Weights of a small mixture-of-experts language model, trained from scratch on English Wikipedia.
Size: width 160, vocabulary 4096, 10.3M parameters.
Below are experts of layer 5 (counted from 0) of a mixture-of-experts language model. Rows are named router (the router's row for the expert), up (a neuron's input weights, with its number) and show model dimensions 0-159. Each number is 500 + 25 x the weight over its row's rms, rounded and kept within 0 to 999. Numbers have three digits each.
Before each expert's rows: a language model's description of what the expert responds to. This comes from a sample of Wikipedia text that the model never trained on.

# expert 15
It responds to: Mid-word fragments. Middle pieces of ordinary English words after a prefix, such as du-el-ed, inst-al-led, exac-er-bate, princ-ip-le.
router:501463491542503508514523496515479474528482515496495503527502494482518511443474553509508468503492447455510516520506516462548499513468550486484540484551498477498479506517502491525434503476476488484458527480553500515500484519469489489479467497506498501507483488536521502489530509519511430494507531478558467500532468504474545471544485506525497499492522524486488439471491482535505520490504477468502510512492540508528544511491506491509508512470515501474512530499540491510488486444529469
up0:498528516496512494531511504471498461538507496510479524536456511457504493483482541530472488481528507489540524535465524485500499531502524470462528518480471486524488501467477500462481484532494479508491503503519504491510501481512459534573505517449470475555498493439498488501517492511500483541474545515526533487530505506514517476536494536511463467515498512468526507536488481524498527504551509524514519528434501456531513458484527517514518516464494480493489505464523462494461518505490484
up1:513502486476481513489506520502500499469447505477522557536551513537509527491518500523506471496472476457530485536477526483538431522533481501495503481491511505514489433491465494505501514520499504482530516514485549513496457494474466517467485546508502521488518509509498518456496492550547493513480465535503526496511468525537497464548511484513464502447494474481498504504465449517515487508525518484486546504497517446497485496518487539476530504484450471512506475499523518492485525511502457
up2:501473535494465510471490508484520532527470516510524530527505477490502542492483512524491499518509480431498491556510498495497495517521576506501513501488523484519503500478518489505527492488503526488480529485514506451522491525526480517472551487496526497503496524493504529501503498549539517460472481517528466517522544500489578529487514487501461553477453519507494519517494492540501460527499501493484511482477455498468521489478519485487478518466470512506574530477480537463487539502540504
up3:502474485481503523529506519478508493506524527499508551462552497478515497512454476506499482500457460494505473495517535463474484511466438497463490504526480490524495512500492477515500505472477491535477524460527500469479478515511480483505486520496503537481485510506513497522566503494470492531521471500479540514485492496531471497476566512519497506488513502456478455471503524494532524483454480512499525521523508483518579521479485500504461522490544546529496495501533530466448518508442492
up4:506476505523522498545510524536508483466535472492489474490501491484508525532483491495497469561504525449487452508506528487522489547497539466518549511552505512461494520498503454465504502480520517519527522520477501523462486485493535478512498499531535458488457500481509473506464536487545489510525500477522524500557546497503453458556499516466484529492494479519459476536500477491520514487481477460506523491505520487512518472504538503528494476485557498507518493453508488496467484495528485
up5:503496514466501506504477489505475505529498530526502513479516520497513526530519504549543523507539499504516484589513499511458478509504541494525485475515507484467448478455490473474522501474499485443454553460492517496482465520473518527462508516486499486544463490492498531495494465508507479467517541490517492464538492501548484474470494479499506488505467463509477475511467515505496501506466513504470474446476512494459477529496520458477489468473494476505522510487479548493519549492471487
up6:531412500518482524480488522506483512477534507504486503533482497512517539482467523502484497513487467507532529513516498452488510465469467491521511495501503475484473480526489518476487458499508512485528454533484525508515494500542526474487515454516495513521485539494506535498511529486546519517517490514514495492496477502508525498514522518439537565530484537479462464480531512525525499483530499499441471488481545521497540504480514554518514516491536504498537458530554485516482491488537506
up7:504505496463505475514480505517470511500474531553490494499483518481515455442553499523533495519494469454504511520485512477534510512533508487513495477510500520499501405476481526484472448505458481530464490492461476465494484470515537506491479491532476546530517479489471474488530500497492492492495501507466517510497504514516530520473491458455535543498525541450525538534516508521519492481475492511450483560516523486488482488477511498537503460500513502519512469507491501512479527471484515
up8:503524495525529506469500513469496511474470475480502514487497499529516543479456538517530492494564478507557475569504537482478490488515499498524512482502498477509578453475536503491504472458499492493485517506519447485516470515509467529528476470529499468495509509544503480489518496518475462495516498486515503487513476517526474522484499546506530491523483525481526431511502494488479481538506504506498497535549504496516556522494439505519486484501523453504483466518529512503486491459495521
up9:516450501516519513475492510523494471498517497507499514511520528482515556523476502513508485477492480493490488539553539440487518479460510490510528513516488510524512473470475460527494494457480488476525504496553480532472517521525477470467489512458501557511514481534525503509530539514471487476508475476511494535482519476532517500496519495528475476513492499506529426447486515517518507495474490523503489454486507468486462524493484522512513534498507521482535539525499463440500501549488444
up10:487502507477520487473507515474474466502527518503475462474500457498510555536422523502506494559498472512522485535511531484464496508457486510468564474506499480483508551483485465472502518475510490485477554475480449499500484494522517485515486495517452455501485543517513513514513471473491490483476544490508548495548488510505519511532482489462489502452494499481519433480478492512561514520520508489532514506518512495528539490516515469512533512499493511514509487498530480479516499523472501
up11:509474503560516482495522497497513477522550524484523492516457541448510490492446518508514495547498488505498493475543483511543525460484473506462510500533486526543491473513530477538461495521515490458478479532506485528534474521468472488479514525471444532528506495503517545474482512526470523484478488512493486502498498489508545509487543483451544508486518464465473525478502476517498511541486520499487489492476504560493439497497516536490499514497517543510524514511496529544497524491487500
up12:504493479532500518500516525500519509453510551486473495507488417490512504516480490511484494496497510555499500466491495488560477470515492509483476482424519503494513482502482465459488529522468474480464490518490528506456488514492487522500481458535483459447506533525487519500463512528514509549537517482521463515512487464472504475488483509508506475509497491490497523499470482520500507496471523504481475526534531469495514487456467504487484536479509489516495504567529521526512476493563551

# expert 26
It responds to: Latinate name endings. Inner and final pieces of Latin-style and scientific names, especially taxonomy lists, such as Alphaproteobac-ter-ia, Embryophyt-es, Langh-ian, Chelicer-ata.
router:522471519542492504513503517532480507472504516492455487530491472493514510450476523501491457511510479513476520477501479460533492469486500510499536467503485478534481480499506527522443470500497501460535468499505461470534497532538522526457494456540529473545498486513563518487510500495502547465470482479486493549494508514517549486501488517456548500488520499501523487555496489553529504500518524494501495526491519514472532508499527530511512515513503505500489482492510469503478509471516411
up6:522477462520486519497492507533489539466471536479522504483512514518516518523495515487494505469511477528497514521535524553496531516456445471478511516510482524480520545452527482516505524511483513509481514535524511496521493504512495458485556546485559515531481526532500519513492474488484531530507516469519503472504471509487507456470490475523538517477474495486460489480497516499530453526501474502444440510473543473482446490496501491486522523477443508521529473499544531497500493513510479
up7:513499486455498505515481519518511493494444508510458520491481448537517462502501537507505498490541498510498481500518504476477492490446423485479488466479454494497491465509466505468525502497482482497492515492532485497449472515481528501490459522471545501515491530521509489491499464489521514503482549466482494474498464506475462504505506486550459476527510489527512522557458526498530463507495482504514489523499547518492529505515482505492504521571506428481513505510496500459465517532474504
up8:480530520446495507482464515500501479529528472484498548494483566471514526523504512516491482503525507482517474466478506548501493487491497520536537467496524517475508453460540456504481557516517513479493520492516507510543510503481530509460498503516475466529495478464537475491503517514497473499484512452525553519496472479493491481484535519508494486468476522569500487493525479517458515481477471515515535499477527494520506485507541475474516520463513541511548508480540494504473452527492465
up9:498497506492530504477502510492479487460452527541512473500535491508524510469458477530522513495512465456460462499496504479482480503525515486509493488485516487481488467487448554502516450523506485516499521514484505493510508489510489512482504528520457528535538528518491523471531536499506504491524436516547499536507497499514511503497452518463529506521508478510456493518491501503531475506531470462489487503468481541513516511489496526511526484538497491505485488514426519500519417533561462
up10:520492510534546487506492511513499445500484527468509472508494548471529529489511534467544504499499482490533528492493536471525524536487549484519496543514508475499466512490523501486481495506463496488528498528512478554535521487502504511492508532535521507488517505482528527486532493448456497493483480488511505537518537516510495487528518521453493538488499457457513437476510436514483503485480499511494530493547460471491461509513507502522508510432522507501507487534467488510468503552510461
up11:494504516507448504478518532475467488533519472463511535509482539520517480468457533526452476494492507457503458482489502430514527451490531492481517484506467516491518486491518498452481531533452532493500518475497483555505487523486514471468476484485551491524514523516513467502521513536498505507475480509517540515461472502508496504504479538476523512467495520508491517496506526488506490535560541482510495494563485538514523461531534506503517491519516534496501522474496522480521537516541487
up12:496498493511492504519548520498494507478526427484480541513472509515511475515455519497513517480468507483493508503526489463511497468503509498512503486484515502508501509477528491513448541548485508518482460469518481484466501520461534520543475493493546455501518475496499506492493572523469455546496513460476490531456471471512531555539480568510547507451533531480507506483464498532518480477513508509521493536526515527495538496490490486483514494473484517496502514460487497498507521517536482
up13:511472488456501503510480519494505494499555448474500537526502500524511476479535496514571446519473484508535542506482492529518516516569499482490510443507517484491525493536568448515498526490517515527495482485518520508504494509464510494485474547496515492476504527501495527455481523501541536510469518527472490495501539491475468542519486504516480511489521498495457489473507510525490505510477525547483525514504521493455495516502493508458523504554546487524484497496517461458486461482500488
up14:488498517487500457510494521489505485476529460504475485556473483527494536500522500557499508476455485507531518491460485496544524529496538487447524509555506480513522485535465506522498483511487497500507504527525462454540513528499442489489512513538508487529502458518525519505516495518502463473503544451517484485484509499474516521541531506513508505518472503500467501546548479515497519511515565501499516560457448504525519479489512485533505519538526510500528521517495483500472476535492491
up15:526517503516470491531491541487485473484469474528482472546498487451506527493532523528485489495479510513497525472508514502459525488501521482513515506563524480509507468517518475492498493498489538498495488433480475548526512486460548491544545561510526488493507484470478538477503508520512519508518514524542534533522526495499491510482502518514552536497501537493510495495572479535533527513513484501545513513499503511492482497526472526530486567477498494489539479482541494498470511471528484
up16:486514516483524512487496518529514466490495489481502491541504517470501515471522513463506532487499474533445519495505528523509522533524501457523488516520466435512464497477480489472508511475490499526482515517521507463541493507526501512528511454462533508464485481491522486488493505509530513544488469502464556496510501499512478491444474500460520499432471537456514468553504493500535485507509539528497482497440512480455524485496510487480529499517518460508540490485516523475444458483488491
up17:518459508510498521498451507503511491480513495496478553496520509479525525507431535441502508480534485526516495492539506526515521487498522495466552494489531490490486511512469462477521500484520507490495519499503487528466507532485519489461497499494530484488495545528551444460472540483446505510498507498463507507489540465446527483523468511530503510526492535523489513500511446495578532509488488514508471486493524503454467505531522509512489509492549483510480494465492519544460510498519500
up18:521511476559498525458490513493492496526510505518499544532550549504510504482525522543512492470474485499471498482495496491491512492502490512463495466546476504531455470487482505494496502500523485505506519491509494518513500553520513525497542493517416512499496500470522477529507442502513526486498517467482505548477536521510512509544487500479484490554515477489453502506528493510501498467534458491491557503507468453461491447482496476508505541541498510505505486519546520534506519540527468

# expert 6
It responds to: Determiners and quantifiers. Determiners, possessives and quantity words before a noun in prose, such as several, many, the, his, three, these.
router:521521543541544482505533528508483488473475536536480495515488504488539498512482546489517490502513479473505492493543559497532488510470499503482510496507498520509496460507496485497494472511427475466505525451501519493523491529458496508491534457480499479501497537524512490462481508513463511490574555473475527568551529478496545505508503506489500497508504514511465508494480440505502482566510537504477500526505509526497503492515532506530490513523525505510510534523489509528464540502519502
up0:491476506482462504495482487510492531535492464474503504482509513571481529494565524516533500495497532518466471508507473487522532520480516498516518511505472498507482456505472479455522506472451490478435425516519462474517491495512505504511513520549527533498493545503476514496496474479521461556469515534525488496513488519493488467490444496512506529520472486505512497502471522499523435521551498497547465478490498499473486484507476516510469503472521518470491518505498484527518547491498496
up1:489539518489483486456523499472501526484483534487475533439448492498545477443561514503505515511536492474524511463549536469511479492445512484490498498485537512483520488534499516518519490538497489454486546453529528494532498509500486507525496525470506487519504478477494465501494487514521488560517494509507483523490471506476486517491487515459496502512508541540474482523502425507486501494500515525492463509530515512488475539523517546483505513486490516521483540494473480536511516446527507
up2:514474504518494530492495509521535554518482513470472521510521509527498516529494478507500478519521487486472490495546495500459515489474543476515496489532528493514489484476501499483471516519516458492484446480508424457487507502487507494490464483534514522526498526494530468518479479484515530520526537467522463477543479490445488480547528476485507508548455494480498493519529446503532545490491489503503448483472507518487524439490520443486478503526536543496494492514505502512458470524481517
up3:507493521495551504510440495532467469532527435496449485506478477535523496494568508493526492470447489505511556531448521502525495514538500509499510480532464502545487505496452515484529547512456516483524527482468542492498472533484489534498537471482510513480515490498496463539498476505565489488505480529522474497473511523470497506523511484511535484491527488516506516516501521495487507515498483479487468529512497505465476478513502512483428497468494497487529489508501529505523517524523475
up4:510492487437489479531457513505493474513494478534481491508496488533476497528519503522499497505493517466507517475497531475543523463539551501514481495535479503516489502547466510456494507533480499504545504511560480488478496528480478494525497527506502502527473524514509494488508478488513520452496527484507475561544526452448472520444496508495513555524484536512501498517438500500510488498523490485458501515545467479484478453507511504498478513525440506475513514485469473516474525491467480
up5:493499490470501514531540517501492516470454495486503550530500501480548525524549519490469494514482471510480502504500540523524502475479453484488511494505467546536454487490490506508487496499450513528459526468475456462493515477467481516468527482489493489488497480516509509534507497484502493491471474534490485525470474457480518498481472519488541530449563482490440503492529487504523456465524554473516516506521489454517551520489477528500483484453524535465487483514499489496521525507502509
up6:447475513467493458508512508505458463527567539531497453517497470496513518495506521483514494544538473482494506540486457488465492580497533480509479454500489494494534487545484497497470535519495475504510471504503458517517502519501508459548489500529487503504495498487494475481552485495486514527465508473514503508528487526507452491487478501465520493511473490465517522510545522480475495486478524489507500534521458506473543493487507497486480518471535529496538467468495487547472525495471461
up7:483528523527476473512518532515488542517487534543473511520476474464529516471457512507535482516522488508513491501524498508503472529462489472491471467474483500513489478503547507516501509489482486467505485506560480477507475501526523518493524488556486459518480520477489424546498530537499530560481496514474477508516487512473518499520513482461517509535514477464499518520516442499514488507523517506522459520490529498503522516497517509495487518489515503476436468527516477531494512421508463
up8:544490483525493520510474492511508488474504489516553512508486549456546533504513493523489494481499471507543539536511517465470531463493472519496502545509491517491487524475505513523527513505517439495505579478473550465509488477498530517475549537513524506531506515526479532493470483457521537503473510539534498521469520468531506484520472452493500518489515468505531499485497488513490537521475433509522489499479533483533564488487517514508492471507504494524492509527525511479484481521512497
up9:508521477515496513468503493500498520504483525456509517492493518523513506527482523536492479508542514480497446523497508473504486520514486490518520487504452500511491450508532546507500534485446475491514487467526481475552497499494477513448504457510475504468495502492459461472473505494490494508498507494496474488541547475484509548544499508425495508499450462471501483489464497506512481585479515451538484499502482533491500495483511543499529487480536527487468534497477503490510487523555487
up10:517518525529519535478504504512525525476503479547477519525487554484486490475517475533462496487493490485479467498522562509481505475537537484505521520537493475492493551494481468508497498521476508505492494497463515488491489493496474527478523494484486535505508506546527491512519499509501456512543506477499552482492529414494489538485517493473534470467550521523489503528525553498519507503485486526504500505469483549496478476499512467516493481508496452509584480467501494487516527544501536
up11:494527509501492528482544533485483503515509516521483502541497506505511493453489513530481487532477553564461494485518513483463454541493488468477481491515492500473516525525549467504483502548468438545516524549482524457477529493541532509503473464507492515489511470509495525498519470496498501495513504470542511469526500477529487463487511509464530485526486510468502510497458498512484444531439486477488471523499508466494508496479530479483475502477480500505499482459537482479503547534494513
up12:459487476498498541525493489545488511469535515473527492476521494443533518494490490506541496529465496515483515497526490502504504527508517516459525485525529500507503533444489491525470526489449512500565510475468491484552467505524512537465526474530485520501502512472473515465511485466486498512497514459501488484478518464468527509478455494545502525473455516494523448547466471523515460446475499502455508507526492517477467489495513532505490486466473507512496522490488521534495470523466485

# expert 23
It responds to: Verb and noun stems. First pieces of common verbs and nouns after to, was, not or the, such as ap(ply), reg(arded), ord(ered), en(emy).
router:483457511425541496522531504495469479455476556541450512517453513497521505513537509534504474495539507490468479505511513506482527479492501486545492486513493514528534483548479457503459494522495492506511520509515470474483480495473486507496500510512500535509495491521523480482504506498467516544529485448539519513512470456460511515469482540495485524501465500460454539493479451576497526529510486504475495542490529491492518519479484477530501521523495500522526513504531484511485480491474490
up6:515502510505506506504481529463504527559528465531514517469514460534508524529498504511464512481477511491498534530503521473506513504459506468477549480478491514544483478467499486495485489496498486516488509532553480518513496504484450515502533493506483481530510501473493494502504487540467518442488489477514471488491469504479498441509489557511500460522470441514498476509488524507493512497512517558455526538516445432492549497524531522504480495482541505512530544479479501479496500482462497
up7:513504518491559500500495487499496523442481534521497489524514484485514520496532517504500504552459527481504513479516528503502475513511509528470539479519498533560475511492472477502463451503488533470472496483485449503463459502539505487504498536458516500490514518538524515469543505496481447534538468535505541488529500471513525498493482511466464490483559474467466455482532503485502502538516511531511478524507529534544551494492460477500490508476491498518516491476479518534518484513478488
up8:514529515472525503486517542493484470557500472485476470481520513524508511521562529530513476509488479516496528514438532474468540461513520519476496484519475510526528473486496472519473505523485489515545513476477531469523488522509534490469532507485501503455502491478529476498513516522490494522478523494503478464454519476536475511521505515471535518500501483488510533463480469497491502473524505501494492543506507427459537543480505473525489545479510454514477465534522532528466489534528494
up9:500427492475448513466488489446499499468499515517504506518495515452506536508466509524506499490481493502538451491509488470522499499435524537477488480514523508509472483508508479540499480468474505470510476465534501527463496489477493458495536526514557518507524500526508510464536498478484525545496536492492492515488493462483496520450536469533495520504531501512494451496510457503511522531501488497441521528481528528506494476524518443503484513526518528498519506490527456522496511501469455
up10:480471484509506533489506500524476487504479516506494529524568481487500483509463514527503526537521484492499439515504516468481495535515471455500502513542459516438475518506497450457514476476492491507508470485526503523483472491531456513476531492446474514461516489493510543476526466517466509492546532456476510481506504482482536488451491529534486516523505455449514520510500502527497495535480507470472544519467513502500505487505489452497524506511475535529464486529492472531480491526491519
up11:505493513478533493455551492456482519511559495465515480517496483521509471488502507468546516538457511528534499509492493530507544544507439513520491512462489497498507495507501511530523521514492501498484496497547497532517506513496524542507544503510513479474522519497516507476479514552500550513517552453535489459509486558455524498527473466528536515533449505484495502492511439524492545503493538527518480525506521466456485506503499515507494490458495494501499516502492501537514534506472510
up12:490477512470547534482500496526482508543501528496478510494478491519510501515482525483522447495494505510462483497516501517462483426521462445530488472479499518516491513508491489490471547553476526522472415508520512499487533519494526528504510500537528519490507498557553458512511517524483508536509520513521531510476534476492489447508484521500514497473499461518463511524480484525487509503497472525534510494528509507494545499481503532469516526472501508495520505512532475486468482439536477
up13:534505514506509506556505500498481508476475487519475461494478493534528446472524513468487485533475483497506469491512506540519474479489498507500531491541465523510516434499518526550478480499483448517482504456485519530512514511475536531516524478496513511505490501564523465495499502534475522485480529479486515524509492522483476492519499465467505506496493556491522541520540519521496543474486539556517446530538486486505499510516510517510523531424514474504536513522491473474529504504486481
up14:504460490480511514490512521506468522456517553506487550481514535515522517485458538506493476502546482525487496466494514498511473434486526500494474525490480513509509513447507510525538502501507485503507507497494537496502487494467494519475523485473536523462488548522478457507525485518491517540479492490529511488539522484452519468543502558467502498505496480518488462491500445519463531538522513497474492459469536478521556463511509489506516476478492483524487517519529442528483474535487484
up15:509482484477494504513485515483497504543518482540490546474490503536501539485481519457405494478515468503510499492489543528469505505460495494510454477515520531473497483459490485472522446487468479505529522517530538478543488494503455526489538506525497483483524462531483468495496553502483475471500497476485475539500507470494517533491549480486489514538518479479456488492503457511507490444492476532470515508486504521496532490456487517496484510505493500488521506442512495462499545502478492
up16:474538502481489520481487479529434471547475516491472483508503458519512485466559500523472463480529499467531522504454522498497527467525504458509497498525467533483515442515448534499443509538489532520485486489546485462479499479523506509493506516515486521500494464506530500551498491487508518510529494512498514509460503482516456513455497488480540507483532450480505513525497514521485462510499507465484490514520540467488508522519497487509466503493515504515454490525534508526459491479552479
up17:526483501478526521500502512510497484521476504537471527524500514468518481525534522522469513493477496493473585486500541461537541465504504477473578511498489518493532542512543480465485477449509489479526522560520503485520501500475477503503501511504512507509465467531512477500516510504472517488530545514546518493503473494505488493497471491535540482474499466510513494545538526483506485523492498496494481477463458476461501479495501484491500546458511567520485514492472540468492489470502514
up18:515515494545532494488514516474516464479498531559509489513526470535508495496487501541482437490441506520497503519516502516530471509498501485525515485496473516487539532530482463488514504494506487498522492516505543491490481486467521524443522483483510511499497496540528477483483426444495448491523478493490523501519508484535536500498519486488513513520468531501433468553540550520492489499508490514511489493475532515497447493491517482520478498505532522476481507508496520549456559490491504

# expert 3
It responds to: Title word endings. Final pieces of capitalized words inside titles, names of works and institutions, such as Organ-ization, Supreme Court, Best, Love, Museum.
router:541505498487499532494490551485485510493516543509446569506473523486551492476485507544507444481441520514479497487520493506542503508521480483510473501554478495517471491496484518453490495481481481460492498509531513499464442501531477527491491495519518515479491448511572535466521486533523471480516496507540505534473505478493477485501469487491521488483480497489471504523487467513536478547535473503470518529461518491488520481476476511500515514514507485525474527500553495511473508478523486
up0:468527503471512512481542546524485497505476480514506483493504501500494486476498475523453488492476497468498496521518505541505544461497544513503492493473495494507504491502543485491503507464509463456511520496569508493501442509472518552518512527534503514502474490503494532474456493495509489511513548505522532503520483477491502482451561507493486507530525489523523564501478480506491491484467480536534507498485495524514465478459490473501522498505481436536583559469480491484504486487495516
up1:481467476531479523505469515524492507462468552515533524521516512521509492482430529523479518508474484496550484492542495467453510444467491514472531543533520516478535523496527492489444521490535488520483515504464527499484505515456503528502502480513542496507483494503512509492500518513461539504538504496471515494460517494552533473507467526526528509467492495497451514485508415501507499523509486494518510466507497511524523480486559485516508471507497496531495484464505502486507516471494460
up2:503476488494503480524477513485501473537489508478463488484511505465461500483558507518480467528475465488477438549516486499452437478497531446476516476500484502499475513506477498521536498467444487489508502461492496540511482517512519508477556503452493462465482519488540500506462525483488486538549515509489486517503516478492514484455487464530485497507521530505506534520508505521507482516501497489501497527505511504535488511515495437544487464491509491505486572505526481483491468522518456
up3:525446507519483520508506517514489518492483486506482502521469491472490495516511532516480464511467515498519517549551471480534549481489500498515478484544491508519511477501513511565547489467486487466505509528544521505502510536506546521498477509484548432485499465500521539473501528525483509503517509513524520517450494494504483483483416491495508500472532532449480507500481502497536483531513483519523519512494449491567530516525499537500503508462475512477519481465531515503503496531493478
up4:440483489510534464536465563480511464477522483489493524501505496524561498487462501489518517546502516514512496486507516519492500491474524508474476513491540528537486485527474486507531511504498464502508470548521554513470532498508524467487506534497469514527505586525499486490492498526522509462544497471515505516547508492478534470511556485501466538502518496482529473507505477495492528493504526506538478501487455493506507501494491487522514506561516465535481502488449497537485524519479501
up5:496484523530494478471486531525494462452490474553511496481483566477517485479509458510490478529496519479511516501531498512521482461480501490522512506474485525488502521488519486498501485462497512463476544516526510517498473482527482516524518504519447478473513459475540556459519517515459511489513528534517517503521505509475492462467507489504542510486489478489525515492484444512497496534503480504478541549490482517469460469500509505502540465490506466571463554470513541474477473491498487
up6:527521498524493527444493490497516518486492484534474509527501507510548483525518502479519494427489520530524481532485540547527493507465481480484514462521529566481505550521475456479513538507488501516501466518531530501510508526495552472465491506511525507485506492492485552514529474519470474484482494476503481500475508482490510480535494476516512470476578495465477511514494485495487435528530511529502494502483470498448523523486518476498544555497505520494504491470505463505495498532519492
up7:495492471536551493485524492539498510531480491493495494521501514471508492498489525487531475504530500502467530482522492460550498532503514496531494457484460538526475488471561513524500538532526491510518495515501498485512463510483496511508504474529469493514519546486468505445516483498522591520502523446490476491505459506468507470479500490496501520501487487490528542488489531498552503499519492457530462463505496495487507481492485497497484506470501507493453487520519551545491503428466463
up8:479473502503466522520509526486529501492482478489510535458489537494490505488521511518467489552506490467476477521520516484524486469491502486487551526521493507488509505489501488557499507511453503516500541458454484483533515479489492489483545481490499526515523518452520499493516433506479486563490477484518530542498539444508518558477484495510517525496490475530490445535497486506492503521485494521499504531474426512528489483523457508543494482497482494487459507536489477461481551499511503
up9:524446527540468531524510484516498492462518507446514508469493497508495511534522509527506477526468484481518478454518507540505518511497475457537510466493517518507457483492508489536510531500494463483503471424498496545511493488501512520471496517483473520460485478473529455482498490496503513488512495488469480529530528469520515463505515501519517494488498523504508478492503534508488510526461523517550486539493532481461489491481479490485519455424488510531450537491509505441492482529482452
up10:471535522527510495516514514500516523518507532536513502538472503460530539463489482502468495543453504494479474462535482539533537494485494509518522517524501569495468504494549481516479456490485529473491522499499475522467467487529507548484511479502528536509495486555488501507501531523486494486458532531496491494521540501478531508465512509493514475477523519495462495516525548502518488486447507515470477523492534525457456520485507508472501447512548464508488519497528509516503488446494506
up11:508499502506482547495482507506490478510509505549452541510485514504541497538449522506521424496511473484560487502516496481525512552501488514483484512538521529497478500487496520445499474480446512513531537530517475475489473506527473508550534496497535459512549486509512517531497486520522484500523481525485486556492507491540520488523519501506518488472489544504500510517539457467489486499512466453464504524468460492487536526504494521482509516497523491489537521490469468480512504542533497
up12:541533473489484490484498521461475487474485507497513490491543547458516496485481512530447476492503535510443505512494494531514482525502527461479464477502520524471520545495508503509513535502493452551493458471501506499466515483497518506470465509472483455514489521500517528485553496500487484484526471486504489486514482490584475486447434500503526461492469527494465492467485525520514500512480493482501491527482519449489513494480497516486504530452488527501512480456474497477524508535488466

# expert 16
It responds to: Occupation and nationality nouns. Role, occupation and nationality words and their word endings in biography openings, like politic-ian, writer, member, American, Italian, married.
router:522471511498505515529492535516489544451519501499487503497524524477549525464515548511497501516482484495513515532547495552508562515472500527509538483511488495474458502543488492494486489491453455476503505464509455460512461509531483528501522466514506509477509503542528493509558568475509488495512535494510517525492485485482509513519501543542531519492501540500502475508535482505495507495505526515490483491531556485498493475480530522514500490500454497533542509525483479444511517473535458
up0:478497497474526503535521485539477514536535477509504481476506519477517505498527488515519513468483503510473509508499490499497475543512509507512496479485511464534478498528485489521521479508446480424531441515465450475523479516510462518513485486502492519461494447449501472467550509512504543541474516500480530529500452527533500523526557512510481505496515463454508539519481500526512475486484496500480454510501491470484534528503512499494466513484497493524499518513527460506515478480440454
up1:517418518512505490482491522492481513478494525531507488530535467531517462491463568487488463488515489484503505498512518511507489538514492500507530465486479506508494483495476499505429511491484541508495524497517493514488496522480506513499503471493523524494493477514498528472486488479496490508594539490502510551536556460495568517450482543495518508471500494490465526503530446472501486548523505459487539499500482539510514454500498497494481508506530532498524481493483510491496505536490506
up2:490478470490548479522476524480455490445508502536488518525468463555544520478507504509527458467507430513524522517513496515510525511431497444471506473517493496523489478470478497514501501546492512477487496544496480538499472529477510507493523463542522462486505510487496518503508465525518538511506539474484544533509510502493525476499450513501468488504520480512474490513494528516507525495500512449478477533514498495449498479530499481501509512508455507514447513509487510523478479464467463
up3:500473505513496509518525535506500496510497476481516495454515471478487543509505539481524497510501488525455517514506494455517522539510517512542541455512529520465478458510503479534540523510491483514464510479512497517501458503494480509481500535541475526502470451511536515516531516532540491518554475513530488496532530484485494494501510515469566489509509526541465499511513470527510499505483538525536482538513441489437496491478493472524498487469521486526503533517487481476563488505489453
up4:515520476484498479492485541490504506538466484488523524550483521480516495485472504546499506499529510473532494494531519523508470490496522512494523519529501475523507497535492523504428540492511490478535491481516478518457483474482502585523461458484520508485515485510530505473522545502541510484438537497503539495489537466472473487502513499455507518503502532493470477501511501518482503522488492519489470492488487479507481496448473550540522475526489481509535489521535452461484518509558483
up5:506465505483535473482506477540501431497530537491498528514476537466501489493463497527482504466510535443484477497507495467547508530517524523480543486499509465519481488520485520453473503515465453462498464519492464493514484492506507492522486417506524496494481487495508490492550514521502518469514542487507480537517509460476500497512511481513508500498467512495469490476522488520501477488482541535486491499486464567449514531453508498513518526559517506509514529499505469494462481517520509
up6:494509504506535451487521516518491484498531470474475482520524506483491500510473493466543483526524523480510522546476493491532499496519551490472532473545493509519530456536500515479503501500456480516511497536533508510504477544487461512511506457532527507485514472519541539479508502538490547516484557475496504505450500485454520476536448545506468513449473539443529467515483481517502498468537497483483522483476476484470523472475494501502491516491509486539526476501515536484499474499474482
up7:494480477501475459462486505505517485523495503481503530525487506466497533450521490524480492514527543482454496476530561478508497516515516495519541516463476519459457539478502465506504515495476473515563508446498511513559484489480480533468516488476487556520474512468517510543515492519468495499500482491510461520524529468517486484500520520536534488470478514466548472500496532517482525513487514510518489489508525502450496489471544466510489518517486484544526494522513488483470470528504446
up8:511513490546490520474527504495477503474521498489543501538531491493515520513469528517539491520461491461507495524528515523505476485478509491524545474524526536519477474515515508549474473499487454551484510472543449491483502497474475516470520498482492527520468519533491468503513521473523519499510532501507505502552499502470522545484551551526463558502513526536500472538558496513495499508482546473500515460493518485447496502484492500510462515528477508499500502518477552485463500475510475
up9:518509493523497496496512530516503498526518430499487528487534462528519505515531502474537526499513514508500512516508538483517488502496474491476518472526508483512483467516441484477496523515507442453492505515524479537536475534500485508503471476501471504461486495464513476506492499484507478535556516451518542544528482519504517457541515521457513536533483478555495478529510497509500507514538531494526526502531486506459535519502493474477516512457486494520516528519512559499454504455472466
up10:479443535528498495511502525470487477504483481503525506543524509490530546469487513509491485531515507445500483480532491501534480535489574496448466467531525471516508495502493529535515503528491453503528522458521508496514468518494509487460525503518480489538521505520513473459513464533499522528500520481520488536511458466524480489535498514501470539476503526496488494519520477515508488526494493452531461492494503471483562479481487517531503515541486509541467501513542486474506492506476441
up11:467519467560508463517482529521496480544491468482483541533462538483482536487478530479511484503483501512518488533491537474519478472458516469485486487537466518465492520528493462475511524498499514552554495471528509472551499490487479525513485502489491467549485500499502497476502477528500494521497509497467515513497501488489474487535508497548502528493514547488517489488489505519527490507493514511501497509539506532513460495455478472543538436576507474513484520459529473520499465483528502
up12:475527527534472469509455534488510499496532462509512468536455488465519539508514503498493465519461519505489476507520525489512529515519517516494480447525516482552470501468474511489559520527451513497451483514516486517495482503499500533481489489487506462515517498458516488444509487531502518531472518510483473464547538526501557491485477514469502490479530523513492517506487504531521514525493505464471512513543506479497530443504489484534475544499528463542493494465492512515471525469534516